From a checkpoint of a small mixture-of-experts model trained on Wikipedia: a shared expert of 256 neurons.
Below are experts of layer 4 (counted from 0) of a mixture-of-experts language model. Rows are named router (the router's row for the expert), up (a neuron's input weights, with its number), down (a neuron's output weights, with its number) and show model dimensions 144-191. Each number is 50 + 15 x the weight over its row's rms, rounded and kept within 0 to 99.
Before each expert's rows: "comes before" lists some tokens at least twice as common just after its tokens as in all text; "mostly gets" lists some tokens that are sent to it at least half of the time. This comes from a sample of Wikipedia text that the model never trained on. Tokens count by the router's weight.

# expert 18
comes before: " by", " to", " in", " on", " with", " as"
mostly gets: " Succeeded", " based", "based", " original", " related", " Founded"
router:47 45 42 49 54 73 61 57 42 53 51 46 65 63 42 21 80 52 37 67 28 77 37 60 42 73 57 64 64 35 44 40 22 53 36 63 25 66 24 47 61 69 40 58 31 20 40 42
up0:59 39 59 64 43 62 83 42 46 51 33 73 09 72 52 38 43 58 51 41 31 69 87 56 55 59 75 73 61 28 55 43 60 49 41 26 52 51 53 57 54 61 45 56 29 53 27 51
down0:60 48 21 41 29 90 49 63 71 51 56 40 46 52 49 25 40 25 47 30 40 40 42 52 51 52 61 43 71 17 51 44 53 59 71 50 27 52 59 81 31 55 34 44 32 44 57 47
up1:63 71 50 42 56 49 58 63 48 51 63 55 38 45 66 28 58 76 39 58 39 44 43 68 57 62 41 67 63 50 26 29 47 31 71 49 52 45 38 48 42 55 47 28 79 35 61 44
down1:28 64 34 72 39 38 54 50 52 52 65 72 52 63 56 33 67 38 86 30 44 87 54 73 26 56 49 54 50 37 43 45 27 30 58 50 60 52 43 81 04 32 75 49 64 41 71 52
up2:63 83 90 66 56 54 67 48 70 54 64 64 52 46 62 70 39 54 48 23 44 50 53 38 35 49 39 53 53 64 80 70 60 49 47 47 42 63 38 54 61 52 56 70 63 31 87 62
down2:51 69 59 52 25 75 45 16 71 54 44 44 40 30 29 48 43 22 26 52 45 66 57 51 73 48 42 54 43 48 39 48 74 74 41 40 59 27 47 59 50 61 36 37 77 94 30 49
up3:39 39 54 37 80 56 55 74 29 20 19 65 25 43 42 50 50 60 71 52 67 25 70 60 34 39 32 77 64 60 38 74 43 33 31 55 51 26 44 39 58 35 43 55 45 48 59 81
down3:49 42 50 70 74 55 82 53 71 37 68 57 52 44 39 46 59 33 19 48 19 64 53 34 50 73 36 61 50 58 53 78 57 41 38 47 44 51 39 44 52 68 55 42 25 11 34 39
up4:76 58 52 62 49 66 37 71 61 34 51 33 36 41 46 67 19 20 51 34 52 37 63 43 73 66 50 40 52 46 28 31 66 48 37 83 49 75 45 53 50 49 60 57 30 60 54 69
down4:73 60 50 58 50 61 48 64 42 59 41 49 31 43 55 53 35 17 64 42 64 28 41 41 57 59 29 45 50 59 55 14 56 35 40 61 70 40 37 66 32 56 50 29 42 49 45 42
up5:39 39 73 63 74 40 54 26 60 59 59 49 50 73 37 58 72 59 56 45 68 35 38 42 54 66 50 40 66 65 40 75 51 42 56 67 53 45 24 44 54 36 74 62 69 81 41 52
down5:47 70 29 23 69 40 70 29 48 50 59 32 44 56 67 16 73 38 17 41 68 66 29 39 37 66 62 58 49 36 46 38 62 46 61 49 55 71 34 77 16 51 11 36 66 79 42 77
up6:12 42 51 69 57 51 23 55 24 47 65 50 31 66 65 73 51 61 91 59 51 49 39 58 78 67 63 66 45 63 48 65 62 49 43 61 34 43 68 46 40 81 47 51 77 53 41 57
down6:30 45 49 35 49 49 00 54 21 57 56 57 55 46 48 85 64 41 34 67 36 41 45 47 66 33 33 55 61 75 45 59 46 39 12 47 61 46 48 25 59 37 56 32 58 56 30 48
up7:65 51 50 44 30 59 70 44 57 49 75 32 60 76 40 55 39 78 53 38 48 61 34 36 31 27 61 93 62 14 26 45 60 53 33 56 42 39 61 44 53 44 29 58 36 41 50 72
down7:29 64 58 71 45 77 90 70 83 44 57 74 45 58 44 25 40 38 46 56 78 55 55 39 25 55 45 28 51 53 49 53 30 44 59 40 59 65 61 17 26 47 47 23 54 48 66 44
up8:54 56 65 39 19 52 54 51 33 70 71 26 66 61 72 75 34 43 57 42 65 76 44 29 67 54 48 64 51 34 01 28 37 57 37 56 44 53 32 54 43 26 60 57 55 59 40 41
down8:49 33 81 43 53 48 54 54 67 53 60 57 80 57 45 51 37 95 30 71 63 42 33 57 48 64 47 28 27 73 32 45 28 73 41 61 42 25 46 55 62 24 72 39 56 19 52 40
up9:77 30 40 52 36 38 47 49 30 57 48 54 65 64 75 76 44 51 31 72 50 18 60 72 69 33 36 29 60 23 32 69 72 56 66 64 54 87 35 49 73 47 66 50 56 52 59 80
down9:84 54 67 70 76 64 62 28 39 70 60 52 46 69 80 46 34 65 59 66 58 15 27 46 67 24 51 40 52 67 72 54 58 64 38 28 61 32 45 52 63 57 68 44 69 55 56 68
up10:50 56 56 91 64 19 34 33 45 70 67 80 20 51 38 37 63 54 46 37 64 55 47 26 52 65 31 77 42 79 59 42 46 26 59 40 47 44 55 04 52 40 48 34 44 64 45 37
down10:30 65 49 67 77 58 65 36 69 07 52 56 32 71 44 54 44 82 38 30 41 49 69 35 22 69 59 32 91 39 42 64 46 38 55 58 78 61 71 21 67 74 45 43 72 66 60 45
up11:34 61 39 72 34 40 60 60 61 41 56 36 40 44 57 43 75 53 29 71 63 63 35 42 44 66 45 36 60 54 51 29 49 49 39 59 74 48 39 49 39 66 46 37 57 68 44 41
down11:64 51 44 51 55 49 61 24 79 80 46 50 58 64 48 73 40 65 72 74 70 45 73 97 39 26 44 38 39 69 39 37 41 56 69 38 64 26 80 35 56 21 81 44 68 43 45 66
up12:74 41 49 38 43 26 53 49 57 39 41 51 30 31 56 63 13 50 71 49 70 65 47 37 59 39 69 52 18 34 39 59 51 23 25 67 69 61 49 56 29 57 52 50 73 56 68 62
down12:63 29 73 61 30 50 49 46 58 43 18 48 46 30 66 45 33 69 58 58 41 72 72 41 66 59 37 27 57 78 35 46 34 52 26 66 49 22 46 47 15 34 28 75 56 37 55 36
up13:56 53 67 45 47 39 64 29 53 54 29 49 63 48 83 62 41 56 57 53 36 57 54 63 55 48 60 16 57 54 52 40 81 51 54 45 79 48 36 43 27 54 37 80 44 42 58 76
down13:27 50 26 42 54 44 91 28 46 51 48 57 20 33 42 55 44 70 49 37 28 60 59 47 62 51 65 52 59 60 49 38 56 79 39 25 36 68 38 58 57 42 36 44 48 65 53 67
up14:31 63 59 68 30 28 72 69 49 56 49 99 41 54 51 52 76 36 92 41 44 78 70 40 60 59 43 34 38 65 41 46 74 28 42 68 52 73 69 53 37 21 29 41 61 36 31 53
down14:53 54 60 63 56 49 30 42 62 63 44 50 66 47 14 55 15 77 59 38 46 58 70 34 67 81 55 43 26 21 39 22 64 40 34 73 11 50 68 49 74 21 47 57 71 53 55 64
up15:38 65 62 71 65 59 78 42 37 42 72 42 93 64 55 71 71 51 39 60 36 43 67 46 29 39 30 74 44 32 55 56 37 64 59 62 85 27 52 62 57 31 57 52 48 31 60 55
down15:45 34 68 42 69 47 59 58 39 50 43 57 39 56 60 56 59 60 51 35 31 53 45 41 66 64 42 42 34 35 66 47 43 69 44 80 42 48 42 43 71 68 43 62 30 53 30 37
up16:48 53 43 44 44 58 52 56 71 46 40 38 53 48 18 73 64 52 32 10 52 10 33 43 45 53 48 56 62 53 53 52 49 32 60 55 47 16 56 46 65 62 59 59 12 65 60 54
down16:47 51 54 58 50 47 72 33 70 62 47 77 45 70 49 44 81 61 61 12 42 53 62 61 78 66 61 60 60 63 81 57 43 50 57 49 67 14 83 36 50 45 64 59 39 40 75 33
up17:26 56 68 47 53 43 77 78 64 47 59 35 61 52 72 70 54 65 76 40 51 51 49 59 21 66 62 60 48 74 51 51 45 43 49 59 45 57 54 40 75 87 38 46 50 36 49 70
down17:53 43 16 40 41 86 33 49 42 52 70 50 67 58 75 35 22 48 50 85 63 37 53 38 59 45 48 54 46 45 41 44 25 28 53 48 33 53 40 61 35 35 63 82 35 47 60 16
up18:52 49 54 78 34 67 55 35 35 61 39 79 33 48 61 34 27 86 40 57 54 39 50 29 50 55 57 52 44 29 53 16 55 28 44 47 60 35 65 47 36 57 37 60 59 23 43 39
down18:57 48 44 69 49 54 16 70 27 40 65 64 58 81 57 67 54 45 70 31 52 59 32 55 58 53 28 62 69 26 32 18 74 28 32 60 46 51 58 68 25 59 41 28 48 42 42 83
up19:87 69 29 60 49 56 58 54 72 59 61 46 50 52 52 27 50 66 43 65 22 36 38 53 29 22 31 55 45 47 52 54 63 76 42 40 73 54 56 64 55 68 66 28 37 75 41 34
down19:49 44 48 53 16 35 50 41 47 48 30 49 41 63 61 24 66 57 59 79 61 71 84 76 55 43 46 29 27 63 57 64 58 28 58 16 75 33 50 25 31 52 50 59 45 28 76 28
up20:54 50 42 51 53 54 54 36 55 30 50 64 37 30 41 59 62 69 67 51 47 31 42 43 52 72 14 45 65 32 32 73 44 55 28 30 33 56 56 41 65 55 23 48 65 77 54 34
down20:38 57 42 15 43 35 48 84 62 58 74 04 52 46 72 58 55 55 39 40 57 18 29 58 27 42 70 58 61 51 50 33 51 37 56 55 49 41 21 82 39 78 51 36 55 78 63 51
up21:25 66 39 71 74 67 83 65 71 43 55 73 51 60 43 44 51 51 42 77 28 56 57 66 50 55 44 60 43 61 49 58 36 50 42 49 42 61 65 41 51 57 32 53 60 63 44 37
down21:60 71 71 42 50 51 61 44 55 48 67 32 45 15 54 67 35 46 46 44 41 42 73 46 52 33 52 34 60 45 44 45 64 67 64 53 43 50 49 41 76 62 43 63 88 45 70 33
up22:22 50 44 65 51 64 78 35 58 39 51 55 33 40 63 52 44 51 60 65 45 20 26 49 54 52 32 69 57 81 53 53 66 65 56 26 70 62 52 55 61 26 55 66 40 61 39 56
down22:50 52 54 44 36 54 39 45 47 40 64 25 41 34 95 40 41 32 46 42 68 27 17 23 50 47 77 47 53 60 32 47 54 26 45 20 56 52 62 47 40 29 70 65 62 61 38 47
up23:42 40 46 35 69 44 53 56 43 65 49 45 56 37 35 84 83 40 51 19 19 76 52 49 53 72 56 54 68 49 45 63 40 48 63 34 51 43 57 85 44 50 63 84 83 67 57 39
down23:55 54 45 43 39 65 68 56 67 62 86 40 51 54 40 30 50 28 52 48 45 73 43 36 42 80 64 74 29 66 53 29 37 65 43 26 47 85 41 47 40 46 31 34 44 19 34 28
up24:25 54 62 50 59 54 53 29 44 38 54 57 79 27 24 51 28 53 46 59 53 55 15 48 77 46 31 62 33 66 04 34 42 55 56 43 48 63 39 31 42 32 73 35 83 46 26 31
down24:37 70 61 38 36 58 40 34 41 49 38 56 60 46 64 63 23 51 38 65 49 55 86 62 80 66 53 27 29 55 27 57 46 43 39 64 68 29 61 87 36 49 58 51 82 46 61 44
up25:55 66 37 61 50 32 69 32 53 26 45 63 51 69 57 35 68 41 43 55 49 46 61 46 30 76 48 65 54 45 34 55 55 31 12 37 46 46 74 16 39 83 37 34 30 35 30 58
down25:44 36 20 64 40 39 35 52 45 66 46 46 71 53 61 80 35 71 70 46 33 24 66 51 61 42 66 55 53 31 57 35 53 54 64 48 32 50 70 83 51 45 59 62 43 38 47 47
up26:62 59 43 82 49 62 43 46 43 80 55 42 73 40 67 25 50 61 66 56 34 57 49 41 71 56 30 13 85 35 52 32 68 29 48 53 50 90 60 54 33 51 36 55 59 53 37 52
down26:39 51 76 75 76 91 61 50 43 43 22 35 59 59 33 08 51 62 45 39 49 40 65 64 59 39 51 56 38 41 65 27 64 69 25 52 55 62 54 49 63 38 54 27 77 65 53 63
up27:50 82 67 41 73 51 46 58 48 36 78 58 38 62 36 60 54 43 53 48 39 83 33 65 40 69 64 53 76 65 06 35 58 45 19 53 46 55 54 30 44 77 38 59 99 55 52 61
down27:33 57 24 39 61 58 53 56 42 57 76 51 72 67 59 55 65 10 44 47 29 50 40 49 31 49 75 44 50 61 55 73 40 65 56 75 39 53 08 73 48 58 41 59 51 43 45 49
up28:61 60 38 41 52 35 70 73 27 57 80 35 71 31 25 77 27 32 76 63 72 52 45 36 72 40 47 44 54 75 36 21 51 30 51 52 33 68 56 58 61 44 67 55 59 42 53 65
down28:55 27 66 36 57 40 50 45 56 47 53 45 66 24 38 58 27 70 53 56 50 51 38 73 99 53 34 50 36 61 31 54 49 45 52 53 60 11 52 45 32 43 82 41 55 56 95 53
up29:75 53 25 43 59 53 46 57 63 42 53 42 00 61 66 58 31 45 43 18 60 46 56 57 58 48 59 41 31 31 54 57 39 23 39 67 67 73 74 50 50 29 76 49 69 59 62 54
down29:65 71 56 49 43 56 63 47 53 80 52 15 55 41 66 34 11 30 46 70 27 68 42 63 74 57 43 60 32 64 60 52 61 45 39 53 79 42 40 77 47 41 49 18 62 65 67 41
up30:67 43 63 57 20 64 48 44 56 61 38 53 46 26 66 40 24 59 48 83 65 28 57 69 59 53 51 41 49 43 45 35 54 57 47 80 54 51 44 47 53 42 66 43 59 32 62 56
down30:43 38 54 83 32 51 69 49 60 44 65 17 71 42 48 73 39 20 45 47 60 53 52 41 25 64 41 52 50 25 31 48 68 45 72 41 45 52 12 76 59 45 34 35 49 55 58 41
up31:66 55 28 53 70 44 47 64 25 43 69 31 46 36 64 48 41 77 32 67 65 17 53 59 19 37 61 79 36 63 53 67 47 53 48 72 28 45 56 50 72 61 38 26 52 47 30 65
down31:65 35 60 67 91 62 75 54 27 44 83 66 61 68 43 47 72 45 75 55 42 58 76 52 61 63 39 44 43 48 35 45 33 48 56 50 45 56 40 63 42 46 66 64 25 66 50 65
up32:45 70 49 25 50 62 44 58 39 27 54 49 82 53 42 80 61 39 77 55 60 67 38 49 61 39 49 58 53 47 33 47 40 61 47 59 20 62 38 62 61 58 63 42 51 54 33 48
down32:48 62 46 57 47 47 59 60 49 59 52 70 33 40 51 26 63 85 44 63 61 59 33 65 53 54 23 49 52 71 48 86 42 67 47 53 72 65 52 54 47 69 31 44 18 61 49 57
up33:64 62 41 41 48 81 41 53 76 35 56 47 60 55 51 42 30 28 61 29 36 23 81 48 33 41 45 28 46 69 42 47 77 35 60 59 45 46 62 37 45 48 62 18 43 56 64 48
down33:58 40 72 49 63 56 53 47 61 50 37 65 67 63 35 42 35 34 20 50 52 43 43 37 57 39 41 48 41 78 46 54 43 52 55 67 22 45 57 37 57 27 40 45 43 29 41 44